Below are experts of layer 2 (counted from 0) of a mixture-of-experts language model. Rows are named router (the router's row for the expert), down (a neuron's output weights, with its number) and show model dimensions 0-191. Each number is 500 + 25 x the weight over its row's rms, rounded and kept within 0 to 999. Numbers have three digits each.
Before each expert's rows: a language model's description of what the expert responds to. This comes from a sample of Wikipedia text that the model never trained on.

# expert 26
Description: Role and group nouns and the of or for that follow them, such as age of, members, Minister for, headquarters of, plus table dividers.
router:496520534470517507519543525538503534485497503505517517505502487494508496529527485487467543495518488460518466461443535495479502497508498521476532517469496480480501500435492533520463526535478570519517429558499472487508493490447505477507510520554505436517479516518518469510439485542511491524475458486500525535474545478475499478552546485500497460476483482513493472469498485511552499498490510483469504481503479509512506497509501518510511495526528514499509491494498542494482537486508546497484518472520508534485485486486510524514486503513528495468523502480487530539532547493510500520
down2:490536480536486516484465495503467549471538498530489498474485489498470453516493475481444527445527493513533449523481499506498529496494464485481469494537500498532498476502528417507555526485516505513491492572504485511518491492502522462440502506471478488490464508507514512477492529506509480510528503489559466474485474489486499530481466443504547479502527527492498502507512471494463480472549488530532523468500494469486540484507497513483518532485501492495515479489437457531518496504484457475483485475511493500481501526495483480491485506524495515492470458486514508484477482550476504496
down3:494493529507437455472516512498516507500502516455504476495499500423464520536505473483467520489472487464478495539506494520522478504515504511476507500482530521524494530479512477517493476509544469500497491512493477463506469494485485487499509534510501493506568527491486508534487509531461488503532473511508516503502534522530517510534507504479505487507525492503546505500554489502521550480511518481549512508501513516499507511514496473485506529516516482506494488515451513504524490578514479466442552477548509522491553503542552506513499507502484504470465502524495441494486475507579472524
down4:503527494518502554566541491506497502501496490534492486523502463522519498481526493489490509471466469514508467533503471474478496468519547503523505523540470516495490502509495479507534527511491478496519509562537478471494503478522512449464556495507468502491512470555521487484543464504526522506501524477519535498530512440510501501498546579508491504495513496463495524473490506498426479552475513536516455520492482461511504457479498512486505491518482489530533494480504506481502492532496541507488484471528458484536510485529510545507518519525482504504509501473511521482526482504498452467
down5:525488474472512503509505492542538490507529496482513516462531485523483493513549495499478512500481578482517507499495500525510487530510485471486540511487519489494530485519446470501461500492513492520513494471490464485425546495486459549492474482510474471506513484494493489512512482500492496561501498475561486511466471467486513486515455505514533461515490492493505479486473499498535483503477469552516438503479517511523508443512519472533503537506516537484490522540486441494454508502498489523498528506509514463491481565542517519547516499469502468505527497503508451499483465498498501511
down6:528521515521482472503468568491502553501495478516490543509529521532472478465485454548501486527543529520468529496528478501458504490470539507517497532531472517507508511546482499437499465474498502486507474551522455486483508495488513490509496526496533507525519529500481469442514482478511465533496508515508511491465486523473487505495491504519446506502490489530500463509496519479489469481450483538512536548509466459496467514535461511512508504518536471515450523498505539518506518488509525503518480493518541488479508528452501439512472529489506501519510455495521521508527509489500542508
down7:532493524483496488503490484502503540541465524521516450450480485469502538484496540514492464506524505457466552528508520497502511480521526540494499427493475482476458502526479487536467520492492456451480468510522464495455470502488500518475492511506506458536517499471492457512523477505548507483506493457458497506470504486481535526467488521467523516501492495525453498496516550470497473493491499513515501557520495471499505480515495470501499519480513525480512514501491518496479492573490499500517520494513476486508538505561478521449512534464497488481481474474430524483486498504492493496
down8:501509456517498480500495491505465493484519500516444477523499502495514514501481525501482540462522552517538453505498529471472502499450511508499506491500478545509508479561492476507484526494504419488509483558523474524516517490501533474520488523511538521448462486464478490481518511477482502490487543504480514540507514469526549500494477488443523518518484502460547523487497504490467543511520466501513509508477505498439519554468484500487498473507536499526539496485498493502521503545505490508484527492464481484471499478502503475471476491494522492520442505524502484518472500568483531530
down9:494525531481519480515483483478497520495487524493521507527444492525448499488495522526516534499543538489475483472476451521530506503547527507488496557509537483495471479487443463501533517495478558514510518519505487528476510473471513463528507481476500469490510474496526518474456450522521477512471531495499502531488477513488538512536472486499487470511478496532455511517473479530504529508459445491484470474507492483452511526510487483497575420506508506488461511483497461513489521527470477501509491495477495483516489525487490475498465457535523457464506501490494480489491514497500519531
down10:488536541472449485545513490473470502503490517481517521468511484463517465525487483493512494509514490494494491555489496494508508509514498539468519512492459530491498481530513505536486501540454500487483507518465485447542505482495500488438498520470491506490512514525537498491518528522520539438488457496498504505529525498447495472541497502559471516490461498523495500500462502545493488561473482504503483539525502535501540532474469493521496489527479488508504521488468476510503480522511527514512479515479447494481503480447535495471526529503495510510535473524500436459507508456465500541
down11:504471493548501500485520507526495464474490505518471524517536528481505487507477500515480542492499518467511453552499521517507497531538488502479515540516507475463503482490496452500494458489504478515493472508519513525510489502488538524492546458483484456457528418514451529459525508542460494483476519511520546470505486424537538506492490491487466536506500492508507478468459523494448476469526517494481509529461498541458513464495497518513504475481483460475508485473485484499491495505494503483482517485499546522490489510526523472470499487528479510513537495490496571507508508510459488495
down12:475485488483480480481483499521476514518466543489509522490488477487510511473511524464517538511492470469517530588538499521497489493454502487502485506543542517491428470477524524467506503438539508453463472494493494521459450515513512546523506480496525502491519513465485497513487544470521557488514490490497536444518481509453495519525495513514529482512488491482544542471497493500490456547502488537497478474526487469497518520528514498507500501505501488510503504536477533500501479477482460493513481522507519498474505479537492534520496501484506538512460497457478479536489517464548492522
down13:511469504445493500470490538526463531549538509515524466455522501479522511506484498486500482502449490505519507537509488519494493499490533499472544471490493505491438460485509515496537506496535533491487472461496442494502516512477494484524508535532480460492512490479544499525481498471533488520513502521517512517478474476502478504495501485488475502550504480458459502476478538482544431491497510514499495446497489548502525487544495518536532526541506520515517531511532539469487503498512508478483472496535456492504554490520470515520506495511524503513487531474473472493473536503577486502
down14:467503500459467514506509521516514517533471551509510477541500492519464474510491512469478487508496459470488537518477505495488471457528539518494486505477521517502500518487509524564462497520468493514498508498502495472497492496484475500528496470453500497443534496550487534486527436500522485502485479505511491541497454471537483488504483557538481509502524500552528475462505468492476478483522494541474519523460502511475492469523477553525482480490518517529468478496499495537512510510517482509490527498529564525500503500537463531548489517504508473511511470501436539490492469472480531513
down15:490498508530534534497474509499513468556497480510445494463523539479522541527507516489463462467547528483525476484516512499504496498514539501498461522528519457507524486459489512478501439526514468485488485518510503549491476464446540524528470493481506509492520505537523498543483468514506472517500518515457558489537508465494527544467464508507514533529496477509457531473507524512503481527515536531521494429471520459470487502522485486524493466503482507491487496497469496525506481490508490494498508466467504494492497522519529528503490496479486489464508489475546487457505448447482499494
down16:479515498480507482501515499494530515525462454495475502509502527533532539515492445491515544520517540488493475532503529562514463499529516477491500475466495481498534501479494498504510536470512469512464520493548532502503469516473528468510525471497501465486464473514499507562471518502502529505509433495510524504502502538509475520461500524490505516515496509483513520530497493517457528454490550494537493543458476466503507575526486498482511461540510530494534536502477480488474527483522517544455503533497487524541538497487494488488518514462497514530503504467491453506539488474520496506
down17:517503495556501507500527495515503510477514525531515503477530528518552498480483569490489535517464512518521448494520509499534509507492545498527508502515498517519468513510535505485545522469501473496476475493507493505481494519504501519488536479486529524488475518530481485456501530482451478480543503510505500578490482499497452495509501498480516456476540518515536497505501491485480537504459477461537521492497471474532509477482463501504483473531486527501532512529473516568505511496475495556503531462498518508453510480491526512509529535444511474539499518501531567498494480452506482485
down18:492536499504485488482502469543487513501538505485543535489515524552499456526502492532487525478492534486529530545501489479486515513526508532478543509540531514540506548472514495533480481522477494508510540526543526492530535524493481472500529514479483514432533526477506518509546527536532527461497531532552519536491498540501470465541524513529499498488473525495495516505433488489493466504517498508518502491451483479485483459465493506519469531497479466533495502487492503461544506464448477503492494521519475512490523476496516505471534494501484532445520505488492510491523491520460496496
down19:503465523531505518513494516496526481516467470484515504519499484528488496506502445509511554512473504501488480593501502527520507511482486500494462499505516504519495486493493475485461507480485527492491520507474504511515507412517473495517507491540507529528548504520458487530461520460518526481494505505478507488512466501476486479474465478554478501522488466463505498507507535494497482498535518460526472486518450447503463540509510528515457542491525412509568485495461505508481480539525508476492490496521460486483525500533477508507489516482544503510495514503519501515493510532512540502
down20:487462485492499511496457454531558447489467490440491501473484473477511554486499519511505527529457538481525471518483472498520475522546513494490490492509459561494513484520520489488503498467517522498548534510513487519501506454472491489519520479492510483492503476501488523536523479502451490526531462506486498495514572457515531451519493535487485490459520510473462481551469472499495482485528512479483494465495509536525485484518507481532530494538484517510528471509484470543522490476455514523537490464504483506502491494505502477504478508564512484514491518508476492465472510499486461473
down21:551475517498516442458528524508467542497526503513529530477490499459491498518476564514492449490530489520511486528497436475479525525506468494473540540490518519504459492491457487495497513541544523476513536517517505538465500511471505505533527504465509510434525518490535505511458465523503552509480502488504472503474490531510519489503478552534520473498485518539490480464508547508482505492503527485498500494524510513473497463494502532537512482526463518516495509490486506505507516478508500514446522473503482484495538523522471487511498495529498502471558522478532468466497465510478484545
down22:503500519495475440492480497508472493557483502545503528472494544455486471529473467541531475487492501508488483490496506501494521513494505489504550500565496509550488507453448484512525496511478484506512475469488496477496494538493493532471475490481489460503493485517489503502533539510532473507509464509562478496528441498508541530510486480515527491465517540508478540467476521508465525483478497469536525509477462511484454470483472521496519490492511517487510489504566508505499468497510507487523508534486490502491491453474465480566492510525465475531471479483489483515503527542453510528
down23:547500474550521499500530461492488504499564486498439505530496527550519518468491514476471498480532520536509509477490555504483508493484514490493478481476533510506505495514507502492504504513510498520492515498528495546492486506477528485545500503486504532509546553498449470535501512527453521551511510517494530514493477514505467496503534542505482487487443474473464560486530538552488509486549489533471509511494527514531514518498561509480510522548506488464481517458493519541529508530485501508500507518479491499512532523479498499485465491509543483518500481512564471515526507505537510502
down24:503466522488557476476514542512526497528486482488526540496483466503514460530518491507492503490488506469521463538514493475481499482551451473490488523492450501485494522482470517539522519515521488453554505514521494487482456507523571498470502539527482504434475495517550493520496507507470505488519538537515492514494487513500490502526481516505463514491517499484507508458496517510482460512509477482480508538507529495473535521508465517484470532504526497506500510494503577515476509496575506514469476542532528503518544507516467474467512550476545502489493501470504488463521511487518522510
down25:489532499541484495497506494468478478508489479523493488441479529468466478482488508501487564545523486487496535591467527485486544476518495512521485431491484473560484482475503483489516497467515514489483501475512507498488496475486498503521489513473506504500503496511509478504493558489541501549533498489462500493535521540444481497487511498528472495512488527477506492476482442492489501554501487515561511518519505493503494514517488504530564495497535492515480535506474534549480486502489483481490512513487519511490537477476469519469464456478506518476437540507498509472495504528504510511
down26:533488493491480481482514461481508482493547481546524507483497461527523430492492468543512502546502515505487488496512450519475509477466498432521481508519525448528483505495529492487497501518477555503528522477508555492528497460516499477522507520474529495481497494448538449499499500461495488497452500511485513513505476469483450510496517529502516505514480482522459480470515486530523489481523522479522485500507539482538510435457505469515451516522497491446500511515515512469493476462493524508516482484470534465508486543461493511494512520466500509498512508536551493504508485493512536530
down27:497477506499475482465512474489555467488534509471491505510492498481515499469515488504483475518470534514540485539542459493468504476526516519474479446519496478531467530550478482499508480473517458561501493503477490512502457501515471447509473545510503467462526503475534486514503463490487504479536499513484543529485462523530487483545506549485492509505493512514535482481491525503513467513496508512504495540447449521488503495555531499459484473534540503513483542487451509494518509455472564533508510532501518522510510518485507518486507503506497487529485496487543482505537525516484509546
down28:447535535481481481542452514515519489508490514499518491461533542466521448517568473492504451493533479501484517526493491475505508478456495479509569500491493498503502508482494505467492523498501493476519525517474508501486528518545460507499517493521477506498506492492531508530477514486504543496517533490546485504528486464494516487507525497525521493522503484540448475495538470478524461475493484467501533486486485468541526506511488517445498456504537492556511504529521537502502516525526531501494465536523495462516467520552483484501540489506462494476463524458494486442514499513498516473
down29:493456518532516496459495503516558507499458474502515530503500510464550550497492486494492478531506500525449450554523490512504509523480521520503496473501449492470464524535498515479535461472509476476462536487515530516508496501507489494485481536485469547509454524527511524449490501454451462491482508482532495507467485489473505518501545489479524508467485488497492516479470473460492504544470469488496501475498457513495489491465497497507500491528531538511545529451485497512547474477464493485529480486513529519508525474500451537468506502483501494493525457481465490531464507485503485478
down30:489519535503494482507488502483490520485498508492479497498482480479563499525524515526475563517472508483501503533489520491495521507535486503524542496499530456522544513480496500518535498519498470517512516538500480469537512512477542517505525511492493494463572494470471521474480462550488543511496550519507530535489538520553513518531555522469476519510502508502523480535505511493477476464503475445476534492496485489515518470492496530513520514505514449509532488440482466544488508514520480506471506447512506476512487488476535460472501521556480523457528514489523514457504503524465500497
down31:484500472454464481518528457525486443469465479534492524482468524507476532501512514542485460534527524517493500579498513492510503524497497532500484488482500510445552506486531495491487513530479506460482573461509508514485519536541511513549504463503489509518536488502467489481489479488479503499454507503511494495491456511527511455481455526502496518532522448508505522475538512463536474520497519529502494499523486502493460507486558526478511457495549502511507508509494553487497511471526485512505479490535519517511544519504487505501497530469548491507535501501524484528461499521515499486
down32:495498508444523539513531479497472507445503504488500523499509529553459509495518458525497525510467489464481515518478528516536547471502517527490543534510505518440528471489519537488502492491479458498504499474530473515492495501512535485489547492501493494460516474484491530507488456529487496505482489493500467523528437452485559558486536530508472516513498508467512509466458515504500480440518489491493499516474468520496481499509503521463500493508481456558504503472520533478533484497543462484499516515511501507486488534516491498462504548533486482492508510468536538532467501496506471520
down33:492460499505449508551498512480501530514515507495465524506548478474559521496530510570468517495486442500515469484501474520485492512482494499514520458527531486506507467459527487514513482431510513517491494484446509518528480530493495526514446553499496443528511517490505492483494536513499482517525526529519515496489524496499446479475535481516513519481500522529600469506488508470530517496475520488494520496507504516531529511481474478512508515521509517489493532483510482546477502481501494524461488472505491468516539461487512494499490533500505497519493536504521487476532539518541515535
down34:471540508502446518474501448500460502517527559514533495506489504519483492521485519480508527519469504480519515555483488533521500513478487530500528468454533509474548502548498541535480522499516476479452489498485500506519485513487522495489508500531480501511504497526522510550532499461512515494502493467479484512507513452520530479515470463513517498565471487478486517464493500521470422489474551536504536503457506486535493521509499469474527487537520462509475499498469520509518498512466516533455514502501520444496532516450531499523518496473485536485516484491517521476538480485507511527
down35:490531471494517515518523493501498476510499504501489498507464535519482513461515476484463505471501457543481521558528527510512469477509512574494511506487445528519533515515568510525498509503501465543484479528506513529576511496527470495475525517502510508527489499485527488503487528467496487497507513462499468535489473501530484529495532494483472508498509536444528526471509444496471475493477487509508510492521502438505488508490474485486497462478530487505529495478510534515493502467514472539519504481521479508515537451497496516482546573478468494496478546490509459481513465509516499460
down36:520533494483485516501537526487482527533499547523550461483462516468463517467494522461510488520512500532519486536468504491512488532490527495483524526494549482491494457513524516520514523511493465478520516499482533501484504515537486530467507481502490521464539502516526508443518471484446521457458508494517521511476484528513444500488512528534518510498536519504571553463489472521507487465527506528457504478498482495488470453512458505481530471479479511478509495499510498492531460488502465502465498497491490525484535445480524459530531480494477500529472495459531502520475489501516460503
down37:455460502514507496531458477523515460510508507498493518461489460543521504514498483482493524500518507487536546518503480483444472482509513541545542496477470460503496528519515509489544503481484464477539501503518526453526471489511521480479530548526469525532487502477476496510524496528483482503493559478514503489511505505547569492480493482493475515516484488470507512504500483475506519478510473494504501525513513505511549519486533498504507514497559513508507540486475567514509544524551476510515508478502467490500520503449505495462469520484523513446446502485498516479512499512440525539
down38:486498492523479507559502502480482486499535523520509488533484504508517488477530485478538536527519467478501494520478529521517530545467551485526483487541484491463487448510481506473509506475470462489446484506506492521521502502514458525502511476497494536503477510485501501418465453541499512495503493508472512500523440491495453512460505502513472483483530526507510544453480491464462452504500483496454507513482485459490449474497479496536499502480499513479521516524521481484510481448478518497502505457496544508491511451495489512520555518479517527533509511502514480501493463464509466453
down39:460528515493534472508542507485468451561514527533518502502546453548504486473504516490503509513512514512515503541515522455455488510488525497496523544489512495469481496522471502488479516502452517509498474510495513528481489513466471497461492515536501496513482467534503511487539484517486496524514512477528512530495520435518502487511507544506471488505497464533531490471488525503465428506511519572519530539485469495479503469497492524519522513500508546509480505487463553463489516507543541496503494534506509502494549523457515526479522534470496504498505492498525525487496457518505442477
down40:451494508516492515487529545508470521504517449473482520542507509514517504506494506508491484478450529519510508591501491510518494487505527497493475473516466495510528472496542497449519474486519474523462514472515436493478482525495513493458494493486526518528513486493500509470491524489530493491525483505529519542511507498473477504523549476496507461479553505525508524463508490504429517552481509475515512440463498476533492472494475474529507477512487479499482459513440460533490463496457483488518520512492519505532550468540510504498498523510468494537525507519535483525497497471488499502
down41:482478557457519518494511454495529445512473508497523469502501498474496521484469520439462537513475518478504481544476525490466472464514496518516500488481472509496507531508501485508510503557520449516477486518485449413493488483480510505442521513528479485483523473533483504535514485522555512522545481520525543508496526482482526498514486531469484469489511485469502457514528481490461450508489487554508488487509529512522497487486515494471498502534469472503509483509480500504473530577518489508511530501529503512509533520553485517490481484469515506471501477509509531486518507511515492488
down42:509465481513451496519469453505503474497471530501497480493497510543488485487509517513467517493514515511468506494459523497484490524470449519534467480546479522548501476509542483500537520520504486534488555510508529480493435494514477520479510487465484492483465494457510494549515511490505478471515509501504532499528499493489498523519496488458458427441468492465510505560451506528494478528483517528540457529462465494543484485509501521479478509471509522517509475463469499492561500544519543528507491494497530499495498500502520474484482490492486509519485496495494512494548487509444508518
down43:470474470546532523466460482473523502493475482504552517509509515505508498460512507513500495511522530499542520511514505464510534527510513540511501498492496516501507534527488526498511472502534493486550507482519462535477502498522531487506498520452475463466541506482518522526466516526490509461523516527483498495486509538528531564568483540516540495494521476489514485486483506462522510438567535516454481511506482471511534505541530511491520468515507498468469471508464465556523487536485534514536477511493518516515496527534495508523496536477496529483483489522537487516535512516470497508
down44:473467496505513520502507507510498502477481517508527549496511506509521481507462465488531494491507487486479578510511441503482509503526502465534464536483480498523513481463486533543496470477498566516509475490530485500470441533513510489524521494464500476473477515510487484459506498503465514535484514473531503463480484547526517544483526474519487512533476488456476468509476531485525497512467527500454497556478501505464525551496501506510529511516517472511492522498521530515529489462491529516457463490484479520459440497482475483474496453516496521511529536506526515490479480503548481482
down45:503523488526495487570499491475489553492514495478445473540569469508523480551440516524458527498498481480524475488523507535537491531482502464513477458500514470465470469520530475513540476483493544454525477482537495479507483507531503490499479516507509469537513513483476521525491479517510511533480481497524526506475509517501501493490487476504489509551525492502498464515539508528483529473502502524502499519512520504469511497456488512496517535493478486476501506494519469509471499439515464458440495434497498494485467530512502518492494511477445529490529478506540510550491489495506514496
down46:473512509512468516479460507509473548491504524493502511470436500486509517498495487483510462511509489489481554514507515522506510496514559508524508474478469473532517482509486496504494479542499510481535488501471485489522514492463480538531498522479486518478521542483507541504465487479491512536468522517495484420514504548478504507446486490500511531525478529491522462482531507474536524493506478468481454479521498527490504493527519533504482539477515518510455532497511495529515502551492458475506496461463519501499455507510455508437459488516539485478452510508505452483503518520512536553
down47:468527477499509514493468514472486516466504461497508534499506512529544522472486480478487548502485464485495508528530518483517510510550501490485506457536513478495527469538509486514485502474504489490504516528462488529486487523495496478478526491491498497488501521444522463519436506523522449460516496499478539468505503520479485451548533512508461455454469522522487502493515474510456501477510514489525486485478499492546507500467491498547519500534491514522499490510444451507532493548470511520444489535494542521531523486500499501470515542459460542515479468521507483542475529497520498532
down48:511473515474457536491507506510521511496502497526505504502506494515495507503497460497494480509527471468470531530493496502478486507514524551509526486504515521504478470467541470505509516502491419492550487517503507518554559484520451502533493521511502501534499533490522472477541515474531521491526537530493514472520464494501499509448500450495543509505505482466479536540494501496490491492522517522500526462492484481495541479512490493533497497499543528501490473513445511521514428542508479493553480516476501467491588476480498488456487507499539511504487515508497479499475486501450495453
down49:491523490506516520518497522457546473477449497494530506506467490530517557483505505503490524505502507498557521549509484532492511481470494535524484456472517517497478518482487511521509523555510485470518531504479507449508443483501513514497476507484507462488522476506521483487502482547493492498484520500444510517463480525484498490491470532527496491454502474511540544519465485439526489477449513532458509522489486503498566521515474499508504494481530488520439516487491491487509515524493508545526468538465494492502499533521514518499516547488511527505484473505476513486550533532475527445
down50:491507460468461475454541492462538495514512479521546558488453549471471518472494505489438502520495487525501466540509476515514508503506524523515462498481485531530505490482493516547517500504524480547479496504476498498515475497480490504476509504469540527487510489476525471470497467492502483528482490516502533526462489531498483469488491521455477508494516525487485480470507483515452488467521502474489463487503528527461538516489470481467502508555507493491508489515517466489485469540496519511546528515481507495512490480489476528545522542473524488500425504446493439525533500512520512514
down51:523528481516491529485511525508541478497527505479521518516502479473504533469490484452477511510521511478508470491501513465490483481542540552497524507452506548495523459456492522464489538497500491501475528482484492523556495497478498471513522481484507480525519502563521474502483480510504519544532516551488509535499537486519550471528493527509473499521553503459501479542504486490449542469506486532519468529474490511505505499481489480565488509509502498503521573477500472503500472562530462478465513458506464476488510472476490500518526484494486540509491515467498483535494497522484492486
down52:515473495521489520509516503476470510491489489482502537469480499472462524555503511456490483495504535512547502572514499511538512496438485472489490482493463449494480484513500493482502477527511511522503516498455472512475454537508481510451464517491473496492468526478520523498517494533499487482535490487517489487473527502444510524528531504482519509491493484534465503511482513490507508489494491501449488534473497530534569504486537481511515531517464504517471534498467453514490480499463529484524506478482521500508527479514500491531476528515490502491454486523494525532522612494494515525
down53:512466503481505489508524516511454526491540522457530510494486480448517516512482488465569489511473557491533456515504512485488524485518504487505564486504496455522493502500497499515524473454474529466481508454488476545469514521488478472443479485528456504478500499502509547527494519509500471488527508534492526504490497525508526451570523464499545483490525507554481501464509480475484526479456499470524493485497528480501494461493477500475520538497467536438489517487466490487502489496520486523496515515514503495534495478483505481493494491514521490507500471443490512504474477505473556520
down54:510466438504456496487479464493505452489487496454514499521462476484454503492474486511525456507456468470488498565456479491468514500486513496500477487471503512491482478524529533500493493527467501537502544501515461449511536476518457506484528537481473495555502532461510511502461497493509459515520481517489478451491525461517515484504497452468496444487519520512476476520531520497486509503492510522516452487514487486486472499467510507505511467481487502510505464480448510521505538518463538480507493490504488482481514501460537479514493484537487469515455530545471456515479490486490500467
down55:506487531540492518506485517572511541520515539479488483511511511451470490492524489502504517478496429463513488473476501493488496519508485526473521521534402492514516522458501455474498477459449463506504458498485518568497526505495493512491485470545519459523519547482534513500522521489477489470495508469537489503525473517469550493509523471483498516496505488520498481534515476504532522498531458466544498477482529485513534486467532524487506525464472524477492482499522518495484488483508482486483511459510513492506530514469458500485509528507476518490504495505493524489490549525495545504
down56:526481512529461499458497508520494488502488468516489538521538472472507497514469498523484540487461496454489482534516471517479497508471526512511484514462453516489568498470508522526487512510524470487470489501519453481437455516497518481467469519479491470485506476502499489476499520521507495496512511531486512493478546463461526491474476523498500457468520514536515479501532495524476533530504477540504426532470528492481489494470502509502475523549510517521525544518446533522488449465479485509458484483486510527477533540474519466524501518476500527532489513519509503490523513555512508484
down57:528502503556500469441536494521528467495507515514559593534477547495515527482527530472466468510469531510524516524547457498524525482487502525519509492498513523499457517505499519500488526550521477514498487461502510514466489538527492503528474504472519484507505457485502450479487512516479496480527512494460499470508458506531483532483488512499479479498503538501489520494496528477522491533502505518478451496471508487518512525519527530541511474513522507547467502498492486511511511536486495538511547544514481478539514542498480497505520522513533508521513478522527530502505460472534501448
down58:483524515537502498528516535524473501487544500505488500453522486472527473533500513499474517494506497456542455507508492513449475548548472460483497519504554499504482523488498473512514481465525504493535484477548448524510500541497520467501517482528484471470475536505514541509516536515533520491562474474516504525509468542488531495474485503511484495509519527524520529531504466500489509468476513468538520501509491518484495512463503545476518505472483538478530460499474538513508515524537484463461519538451505479527531486490447471474514491504504481473497523499464459529528514503505506527
down59:458476513476538519493512475525483531486491485495500464470483478510503524474479496535487477503454501463502531572487493538506525482500540531497477492488484513493496488494584502471483490496497438519513505534531474451558556470500497496490516525500476478515541485527498509503505500459499514514537518493496519514460517469512499498488483521491488496522478520507493501529513500484501483498487466496507502437478483474524483496492495532506474472487532526539514441501447520469476509535555476468473502528528478479511547530512531451456492533495514488486533494528489485522532496512473494477
down60:479516519534492529518489502509511460525500523466503445498491508507505490519517519495482524494470471524547508569490487493505482524497515533498520520480489490528564502559485458519516499429463463538492485516529503472519471462481482508468498550548503482522449539496489539541544485524496488517515473469571529513496511459478499502550533473502503488492456498480479479465475481516439497483512492467523549525491517488511491473468507500499517530509505499475487481513472495512497488505499474503513526504521494508488528506524527495467482484481460501458504516522486543513535523505499479510
down61:465521471505480490413499494520509498500531481530471485480486493488514524538523543457466485477496504514485523561499472525489520512495431487485546465484482463481516515500523478504496499539527525433483483494448534563486525469505440487490460503486547499500508536553499488505495498489512500465490494507504531520472489518510479502522523504510492495514486482452483476526501489476514506508550484535484500522530492535532501523477515503518484487522503526469506560516490505520493520491482470495551495513474508497482513480532529529514474505498486484486465482512501508455517516543513452494
down62:513471539497532468519505502520538467513501463501460486499530507515491486495503533516486502540519554504508503536469464502482531515492487514490498491524551496548477509504490494512474520508489489495497510486530508456475500503490505488467525534478516510528497502466518497512498518522489541482541474513480556481495512495448512486453473498562532492487460529551482465500492512536559522477523525488544488496486518508512500498532486503527484522518522460504536544502481487491483514529459503519500527487463526513488510502506521575548494455552538494493475510527484493463506479486556514541
down63:483503470490510506511553506496479472451504470500499518469468483539548531508497534514523473518512541487500524531495490494537497481510470485500473512487465536472494498571517510457505538513514491540455510519523539487426488542528527467467477494489520493468514543535481472494500499481522548521500497441529486493489494462523488453476488476490449487491488487484516470525505500483485556536489492488473491508483505493514490522527506496532509502504498514495505526518510531491519514521499526469527562541516492521502476474502466464503502523512541499546524542511500490487511560503518479529
down64:499519496523498511510518511483486442485530531503528525438458476508509483545504460522502526519521480502519532549495448479463453503523470544471463451512529480479563504526433486496521523518469488483514492501471515514466512495465521491493548532512486532462505500509475505507511473469534473527512514526530458504500435508487520496472491484524540505506424512523510503510513480501497456509478527527506513495489514515524488471488493497536496512530544511516516506471470512518474522516476498480532533500510504499531517538506506512502492497499524503535466479471551520509484479481475505479
down65:493533529470468509527517490505490499536519550525501538519514489533466489529505503475468483498525483479532506583519507518514472488519504534487500510457516499447484470514497497488545552477497493497537468516489477489462486526503497486496483520533513506478460541502490495488495477505474479552497478518499481462499501484476498520508499452459493499481479489534488460550511448507437485496524494555491498539499520505511499512498488431511538497528522434491497496513466551516530496502499526502496502494506476485462524510460514496511491506516450463511494464485510499556495489476536493478
down66:487477499503499492496500517516463492539484519500513490468510522491505486506492515499512460489494454520532454580527501498526491461537522485488493508489486503513491488481478547465520469530487519540455507512481483528475502464488504507534481513536532532514530491486521535506500504471529490484492516534559507517489497493472474548443527498540489488510500515518451495446503556491526476534494511572500511444510512504436493511510531525532489524532512506533496509518488477499458477493511527480481516494480503483506517491557500465494505526471521460493459478455528498536506522486518511474
down67:504526486506514514472492520470472510484492476526488489477528480527516476505502499539501510523541539517487514507499562527490518455523481473486484500518518508522506534497531477509475497513530525522451455544493537523480542554507538470483501446474545502482509507475474490514502514484540494488540528482437494477531513489528436476443533565478482503517519494501487501484539522524471483517564510531510516491474541510495501521513498497468469497526495488508509515497466512487509484507515535480507515544535527460516535486495474514526472468514498493510490492491481492494497529512515433520
down68:504491488509495486531467480498504508524500489529534508493491522551524495503522502514519454483522512541525540514504531467490517515506512516508494460474515457478480493543494486515485502545479530528481494485494520490528549487487532525488500512563526533579456495421511487517533496478470512514537520494533517539494442465521507531519520476485551512539450506552488509497493519523539491509534505506506519498521498467486500475464523515483494523472502519498489461473490516510531485471515474512473496516509508478504519554476517475480455533478493521502502466504522519473496457494452497518
down69:498561473500497498531479511519488466516484513487506467535540499514488499493484435521469542467514473497507507482485540507532455501510557502505482516467508524511551510501503478503513497470462506498470515502518514468498496484509433493501497505484512495514520506460474521498514511509483477479504480490504460497473478490484509449487526487530511529479478515508524449502491456537533487528520457486503496520500502448513556516432538524493530532457478437485467478502521511520490516470524500469478484497504527518522468532503506525523499531478453504503558471495461517525523513473511523471
down70:466488552515506532448504458518522545504501530485500547517524490495508493500535533522490522507458486493456497484530487481531506493486502490508528497500502458498511492496468492522509460470498548490473516491463488529455437513516466524466481458488500513485531519485490513462488479559483478483498499492484491482450477460478507517487509522501517448484480542482502469428478498490474477546528484502443482508527482525512522451512533511500496522518507545486479533470486449535492498515468501519469456470516513493498473506512529494517501520473494486493495491506510533462496488444493477507
down71:475535511502508465528505526498491461487476512512508470506494476504507460505500461495527539497438469454529540538465480513506485488517486537471526557491535517494518522503520511495486524515476464497498522478527528498494501469491487512466507527500479517565514497522467489502543539524508513501510520516479523477540484470549511504495504456547510487498481462489530511475485498518524495536487495516520475561506481449487501492491505537523478481452509534512486481506472532566479524550504472545470476481498470511490522509492500475479501546500502522535488478563510495505527539528495523491
down72:541487496498499502459534472514528524492524510496447497498482524536470510471462496457470502511527503469460512517517509525511528516484454426498452496505524478503503521524544494490461475502498502475485519450493504517516494496529477497516519462509537507494510520533477499517510514411472496489484558493510472508474454530491446525522505467469507474510467476469533492499509502490470546530528500543486505485500516463509504485533519529508526478458533501499522498526504502555489461532516486499532524485524513491495512490527445484521525484482488509534462472472481498516476476515528490503
down73:529538465489518551523476483511492527517482512536502445509494499515505458525457505472509496498461456488525502499466521477520500491493518507507514461526496527520454495488476535505522479503475497542507486486501517507511497503489493490491526506512498541452507506488470487457508485488514499470478517490505531499520443493528482504464550511520512543512514494489457513507456507524503503449501484516448532501498498501488514511484485538508507499405505490523529485488502482414466480489512471542461516540485501495489531490487465503479501474472515497486546535469505509538514498469452499444
down74:466511494498578501479503515509492530523503431530518501505521550572541524480502530495471522522494496528494494514525550514504502496490515499473505489469468514520537498479505494505518500478538493516533504538489511528502481454492485519514474498478508532454486460487454512516480522530469499506514499495546550468473537483534489496508527484497490502509491509486495474427499455509449516526466475507483492493472509490490507514485484513454489467517470494512478477508480469475489511539522544542501540523505514495525470499481478509468488522518500495498434501486518454472500533514548500531